{"n_layer": 8, "d_model": 224, "experts_per_token": 2, "d_expert": 224, "activation": "gelu", "normalize_top_k": true, "routed_scale": 1.0, "balance_bias": false, "router_z_loss": 0.001, "lr_router": 0.000543, "norm_eps": 1e-06, "batch_tokens": 65536, "steps": 6664}
Below are experts of layer 5 (counted from 0) of a mixture-of-experts language model. Rows are named router (the router's row for the expert), up (a neuron's input weights, with its number) and show model dimensions 0-223. Each number is 128 + 24 x the weight over its row's rms, rounded and kept within 0 to 255. Numbers have three digits each.
After each expert's rows: a language model's description of what the expert responds to. This comes from a sample of Wikipedia text that the model never trained on.

# expert 7
router:065116127128131118114127117159141175125111121134103158124179145143171110131077147136136130089099112130160183194128114123160108106115090119116133105137157149143114123159116135107146144119136139133078128102118141150124098132103130110123113142140119162125191129089110152129108112109157134111143112149130169140138104124140139116120141117135105127145072102118155117113140129102140138142125094113110143156161135124147182130119103156159150071089137100084112135142105130139111120121103166088091091170093170116087168118142103128168155115141093112141117103169125117167150136158130137148117145162104085130128122184149116092116103158110140183116103155112148122128117135140120164112135
up2:120126130137094147157157167129136127129151106162095137128135081127127168132198126117164122124059128117127111109126172095117128154094092133178127127073100128138143129121115110134151135083101123117137128125203126089087123093130127128159075130127115144068120126129121149123133121125129119139122137129105137094137084154116100129093145133130136105123119128139213182124140097139130095120132154149133128144133108103190164110119130141081125130113167130128158127147133138134118175137185193119104068195124115094128120144139131133130137103099115127120146131129108113131124185134116127140128128126131103134092142157125090124141131125119167132128126166129137134127124132122125120124141
It responds to: The article a (also an, its, his), mostly after verbs or prepositions like received, signed, with, plus infobox labels such as Genre, Total, ISBN.

# expert 5
router:136164123117124111116137097103097169117070124126072130144136145161122122113089112126151154109120140147143127119114136128152159119071136109124135120105143120108100141197112104165118147123153104145092131113118115137108110105122165121126137099161133146130135185133113110077115115138129144112123061146125143122107145149102143088129115126156105143147136116132187172143154118123141105115122118128122127117106095100120151158152133189104136118105118124163149124161104128151153129132103138112159103161143153100098155098156103161175089095133115149136084099128126141123127122154128130206137131167086109110107157184144150087169166127118144144141151129141122150119122144159139124134075
up1:161128129125128136137126143134103128179124125125119127162136144167112137118103119107142129106090119138108130137133091120188126136098131116164160122125121128115128111181139129144130128126111107108128207202114127125112123194126128132148127190154132132134121106084131139102125154112095151118125129134115129097057145125090135108110133128169087161123129123104111128129112118130109135148113126110134151132125133108135107040071130141122136181116135104149155105130131116121133138068134128109182164154113145124115126197082119161137137136130131123156106128106163132149108123126103144123163128129158124126043126116129128128154096139184103125084127140152103120131139130127109127124141
It responds to: Surnames and final name pieces in tables and award or sports lists, plus title words like Racing, Award, Records, Films.

# expert 46
router:113185140119106085141133092140122133129098099117104153130116119141138094162109121125179126116097150116164119087155129162158139094047138150163186093149136175123117142146117140169141131102132115147110141131118143136122123095110114123108120147153147137187097171103118126098090125120163168111154079131133173101146145170122117099136144150150106139129153127164107134120123127130173124173129119100122141114149114094125125163083155148133156149109143077110078122134078108143157122124118138101144095149123138117125129113106113124148106117126121144128115129098136138151127098099119126114142126135122116121103162153129163145123154111109111170127159152128146147062105190148158118094110
up0:118096128135133159133117110167109121166100158147120114115175126131141127127134080111170147194139164131177160122120139146068117112144068159136128129171111168137153136181144141126124167124071139099097115130125174144084117129090173118117116124125117145172139155139132114128127103127184130160155131092089119125127130142129128102120067138133098137120123128125149127128108123118144130124139151091129108123116094113128182182099165130097138110127148086094123130121127123128121131124152113129106089077144121129114142125088132137132130162113133127129131065113118153113139126102124132147128124194114175170146129116178104127125155138153124121090142145133148121174123138119130152129087
It responds to: Nouns naming a person's role or kinship, such as member, director, President, coach, son, wife, often before of.

# expert 23
router:115159156122128102134132140132114142118142108141100129167118151149120105145089116099137138098124167145122149167180108105132119126147144138071170132138179153086075141132103079150120156093152119142093147112142133176154079123111106107095123120156119091127142178150089132138147096111131153140150136096174141107144131113110131102122126088184082123091127147136153105165142142115122098134140083113113124137135104121132150162071152159190181154127123122104156158140128058097160125141129120146111125141148123087155120131146114105104151119136110127122117139089125165124149099141124128107134128145115132092143117157116145138130149143144149122160129134111131168070113139120093111125117
up1:137167127123156137146130103129125129108120131137113102119130127130096163134126138108130157124107164120132089159199133130125124124151133113104129137174163127121128148119128115170149085096139086164136164118112121130140127145151106121107135064119113128159112122124118171119104131134149137090132137098116110111170110128172131108153133054128079135050135145140130132130155140139131150129104130184120127111131168132145101133092126139131126129142157128130121141138093137120122139129098128137128152168128121087097123126100088103120129118094160128153053128134087169130168134140140121126103136132121083129110130122073094128132164148132166141114100052151157135136133112134130130042129
It responds to: Single letters and short pieces inside rare words or foreign names, like s-l-uggish or At-lı, plus line breaks and separators in tables.

# expert 63
router:158131155106139122096116136149136150145095087125131093141177172155130148144101119112160168119119177129126144086112089112142149118090075153109118109111166150115071127122091123083118133126141111107113146131114154171083125136164114142112143117131151152156143125136126122111115136160142127128122120116147095085095078139122118124138132125180096131120091078126161148129152135116137147152135131091130118132138098114162110148105131145131120120128121079104124129147123076192103105161145153127156113157109160153071116128127088134139130105088115156141104103086104177129140122153097122149144164115108121099132162140136110075173150126110120159126140169137149092127116105131168137120117
up1:150146110105111132157101069119117209129138115127107128122128160129134120116139136115166126145090089175152130142128128124121124129129119117105138184175119141133128105181122129101083177065131123132126126163118140073128125130132148129171128115130097139184132097128134096137129116128125130049127191171134132166120127115124119101179127142104129120121139116084121117133132120142129120127148162135113139153134125120144154147088112114107113114145130106126131141115140156132110120127132152114129168123128119128135117145124125121127105155115108136121136167130102141135122197098083174149121160156174111131104133129107147061199132139089131128194129122120106090151136102126115123136121
It responds to: Symbols and prefixes before numbers or inside table cells, such as $ before income figures, #, /, +, −, apostrophes and –19.

# expert 38
router:131174116111103126189118082093109152138117081133106131151141155106157106125128135114148123113104140112171139140112132137127169063053132165106112139130126145107097105131128112141159150117120106144109120107110135133126115125140114126122092116136101123146176160083099122119132073119152155138089109143155180162160126178128131107090160124127130147182087129130143119117104139131130121175128091113106148165159141101136134169090171129137141102120116115092140148146109118134133110108134135159139097127129144122108126119128143084126156111136129167083132144141133136148132144127079140138102132171084093091120128151121082111119143172075138107141156179135162117120145144151119159129115
up0:130080127080130142149134121131105143130160121132146146088126103140127083116126140175131130169093131126129114129128168087164143150103130127128124090129116153134111122123145136172173127119132127181122129127099141133129130159136131125133126129148125127113166112126091102132111117131127135105105130117129128125089151129123074112129126114115214144129132119128216137127134101122157136124100109125104126123131150127123122132136132152081115115119061140085169096139167127135158132123123132156121173160094122117128116090171130129100108161139139146144127182133126109142099138131234141150168137126154117109092115139135115133119129166106154119139166109133131185180106104131109106123091
It responds to: Counting words and quantifiers before counted nouns, such as two, three, several, many, some, or figures like 80 hours.

# expert 2
router:102146121090169106132165150124119144142111132124094093122159132153122129145129129063136169095113149117147085160132099086173114130089132157122186094137122139142132151181087123111151139133150129153121147103082166115103140137123142118146134136122123146124176145105125139111103096108158150124164101140143120113122173128101119129135150113158124119122117110082121157156132176094146111175133119135110112157158099077187150136106115134134155115054113148078133148131079103141123104137070135145121098134123167124122155119147093125130139139122081133128100138122120156105120117124104154131140120138100089100172156145121121132149158154098148130165149125144123143129093128135114110084120
up0:131108137065099059165194154151123086088143140141148121125127089141105164158120132145135124132151128126134103151128126185128093116126144131113101111096105143158079113092101123174133135120131122096131125110177117135105126135116154120127119151132131149163162120136145066096133124122117188120088118146111172101135153134169131152122171127126071103127099141079135142098087108148079102130153136123153167121133108123130140052151142127105096128135150093128094123130112098129139154150111129141138132125120177102123168131123116089127127146115132116156123129126130137125152147128125146122111185111131144133172085148130131066123157130130111128127147140128134090137134149138116138148128
It responds to: Separators in tables, lists and credits, mostly pipe cells, commas, semicolons, colons and dashes, e.g. between award, title and network.

# expert 12
router:099181116126210123140120104103134144137114135135091125193131168111114115108129133088153170108116170112159129132144084143176127115090129121091130146138129136086090114163126130119187144131126123131121176137095138133130115120112135113108108097103132150162170183100101128100088112107144149078134127126144145106132152171115097120111134135154104148130082120129154172129105130113161108167119108130135171147149132098137099123138137150160136112111115115100116120154097067175118103137103150143089121142097161104120124097164119122148114132088138148138124113097139134094139101142123116139186137114111096105141150154117137124119121118092103134135115170158138093118126130145136108102100
up0:124114138130081126156116133170126096098124122062120159164126127181115090162075129156107134127129130129175117172119125131128138113129128126121117142187157162103124126125107119135108127166125145126140159145122187100121170153128097143107131063134113128131116120135137125084126135129167087083134138137117155156128144127109132123131145126127114134134088124112186156087128129113153143130107148129099108121128123117128125106119115129161143123128144122106126141135175086117178180166100144121144126135132134128141136170151155107149118119127127147096127149129118112149127069155127225126151100097128108125128130128120153128128118133121071163128123133126054109124116123080086086125127
It responds to: Periods after initials and abbreviations in citations and species authors (D., F.Muell., Ph.D.), plus LaTeX braces and table numbers.

# expert 0
router:118160145122142130149143121100125122168128066142076088121156156130160124119124129088153200137101136095122150144144123128125123078104131167119110113169139137109100114119097099125159169086124113134134143108084123116101136096085123141131106106110157133143182183138140087069123110124105132113129146123114193110124110150105127108120125105117138167125097146119150159119158113124161131164147083114131145164134124125119133123092172133139120093088146132117113126199126136167131116099155118138144108110129139122139109135105110113146122124130112187112139143132102140108129121144062134129126145113083138097135134182131130106127115161118161140129149158157160117092138133157129161101128
up1:108165134114088110088176111138104148127063088108128093086131134126121113128123123119132131140135146124124123128129094169153163110116076096146126133138125112132083128155159130097129160125123127139100127138119139147100128114151154138139143127107131118137154171111121140128140106085097194130098126150140125130121131126073147109130128120132119103149120149130130130122146096128126214084143141125128159130152126135151149126147115123081129101084131159138146097205091130134079122106147100128132136073128110135116110113133104114112128107129189161193098123144125114169126187180130148129117118148186133139133136132128123126141123131132213111122107111131134126129107128132130131129094
It responds to: Numeric tokens in table cells and measurements, such as vote counts, decimal parts, times and signed values like −2, 5.7, 94.

# expert 21
router:127185133115128125161145090089092141145090143093078122149129133144142137131125112123143160130122141107128134107150127144117170093121106117111174121115163114086107132132122083151141180143127107153106134149095117149126128119126163129065130078118125133136124146129073139100147086136127145096118121142110121132129136158084127104134137138178116139177104119106145125159129143133164087151134116116110135142128088113119137165145128182125161118124130108109101145163102096164149104160092167129168104119112146128094135089142104133176123092106110106115116113127124150115168112194123104122152186136101097073093142154142111104166152127114141116149142143178108116126110154136140138117112
up1:161128096118130092120122146153113163141149124088107156124062112138143125146156133102145129092134135152135126128127126126162076116125126086123124120142142127199121162136103121116111138096114130094123139109128058127138116116112127136099131122105130122090214152109097112103076171177132122175126148099160133129125128093129115133158175137125178125116135096127159112128156129098143137177113141118108119129130135131105143158129107119148126091131142134150132157169130131127151134135132153105110100130094133129131170165133100123131121109116073139123130125120125152125141153080114170130128120115104117129129150139173181122124127164131124076184129166099154128127201134098102126122111
It responds to: Town, city and English-style place names or their endings after in, of or at, such as Sheffield, Belfast, -ton, -ville, Hill.

# expert 26
router:124141141117144121116169073110096148139136091105099109152136166144143121160124121102164138117100152107148118122137126118147128114129124134109161087133097171139137107141125107123139134133165100165124140076126125144132130137110105139138108133134097154121134157154139131099092078132156143100144093154159188153139162157168111110108157132127111146102124066141196117132163181127133088145158098111137139152178110103170164126160147135139136086086091108118115144113108128136118117126104136100138115183116153130133143076142123104130118129085104128117100108113116118152173125094110116154129131177124128086084131159143082113142140170091156122128132155144097141108153162129139121145130
up1:129117116107112126127133108124127135136122123122130126082158126159155138096135137127121152109105129111128143074147065120135144154122108134128130101166133146148127149130136122116174187129142121057129140091149168126135117159101095107145104112141125151124202157129155125099134112112126128136207134167112128105132139114124099164158142143157100143126089125138122169155095129119123127127152128130129143136110106128111125119128124131125196109170093134089126126145129151079130143140114176113118132138127099160162130151159113092131062129151129114140161127085121135116149105111126094105101109158158145129204148133105113134121140134147133098127133057125127107117122131108126125168196
It responds to: The article the or The, mostly after prepositions like of, in, to, plus determiners such as entire, whole, combined.

# expert 9
router:065178159112145111151137131096129153150120129101102111111166172146138118128137113149150167143086124103161149157110156102162126108057127133138156110114142176138149129129137106119132137089169142152124136110094125150132106141113121097097118140150119152146149132111132122128083101112127145113160062115154123148127140124136133102126115114158116131140130105094113131154124155132150096152159073105117170157163100095170169112096123121107123078095089141093125124131091116113121133136122115102142150147112155117146171123111091078114123130090094158119132119167107154153152132152133111097161135144138105128105167141132162122145123150115154163166132153158134162130126129085141152075139
up0:099126122157142137131119130150128128128107115121124144186136120125151145134080124126132164094127124129080145127155152115126126128119117105158121118177073158150126113144107107153057119087138129129046128098153104137157125127127097128141171091127152132111145127134139122154075129127132153151135105088130136109129126159145121100126128134126119128088125129123120131132106079071133142125153057129113156160134125164133138158138174125139130133128120123105192135154137082066170143148165140112131101129130150133180126164112127167136117132097082139104127139129147112113132141129132144130131114122156136113142107115122118093142118141154118133188138125160126078051107115125154171111127
It responds to: The word as and verbs like became, named, appointed, called that introduce a role or new name, such as "his resignation as", "formed as".

# expert 57
router:118150142099137144201103128129114134119082055146056126184155181120131113124133116091141155138106142115187137113139117125138120081121092161113138104119123159112110123125117105126161154151154132129157140109134122109119099125121144116119134077118129105149088118120106105079098144130143155122143115143149181118128166169109106134092110123143105167151124083133157133138128160084132124131148081132104141146122098127140104105106170142109131139127103118105107104158149122122130113142100152111133101160112172113084150128148116124172095135138128160108147101128110171144151104123075144139154134119145129107095137170156136125140131095151114177164158130142105121146143134168140110109141
up0:171072119125106132130148106135125106131172113136121126128146102165161094127113061142123123119139098135165130127129130124132127137092128126147153121101144113079118125106166124124151195128120135187131103126129127133128075147126113148199125128111140198163158115122117150085127149129124134123137117175137126125109133138134129165131157116134127173128128117099129129102136135141095130127124129140122154129132128157180201107106107128127128163126133149131128138144131146105127126120128115098138138129129113127137156117130127128141101101120149109153100150103035086128060126108119109131099137115146127097093124129159118142139122099097164164099129132106140215137138113124086128121175
It responds to: Column headers and cells in wiki tables, especially election and sports tables, such as Votes, %, ±%, Pld, and the ) in Ref(s).

# expert 45
router:098148125127166110152141104092074129122118091095082129099093131118138127114086133122153132131116133157126109153114114097118146112105112134135127130152130106106126144151115113159146151099133134159127175126141091153135141125136131103083159140165090125121151158162138087070080138146118122120112132130132103135168121153106075133124136114126100135141145137106142142152145146120123145150143060102124104125129085125180126180115165178093137103110084094117109155134098099173151115136113132120166127146131155134164149094151117127149173105133136125126144155096107104135161124159125116123164148174129101068139155150163115112128144116141127135137181131147179154098083136090144138113122
up1:090127100114167096104129089139163157128146107193104025119130130126124107143127120135128108126126122151150098178148124166112141084151126124129123118140083124149157118132145100147124136132146129118145105115135156127155132128132105079131178090106129129114148123157149074120134158142132171123114137097064130115140113098109084109135108133129029144155126109125157149166128112170129120130129100095140116113134124128109158141094127173157117083121091121079121135133106128111143104115129128107110124142090123105136148112134157147161135143122156100130134131129129110149164122197119122090126120156103166097105107127161134130131134158138132149128155173142126145128151129137126133111129
It responds to: Word-piece fragments inside German, Scandinavian and other European words and names, such as -hr- in Führer, gård, borg, heim, Sch.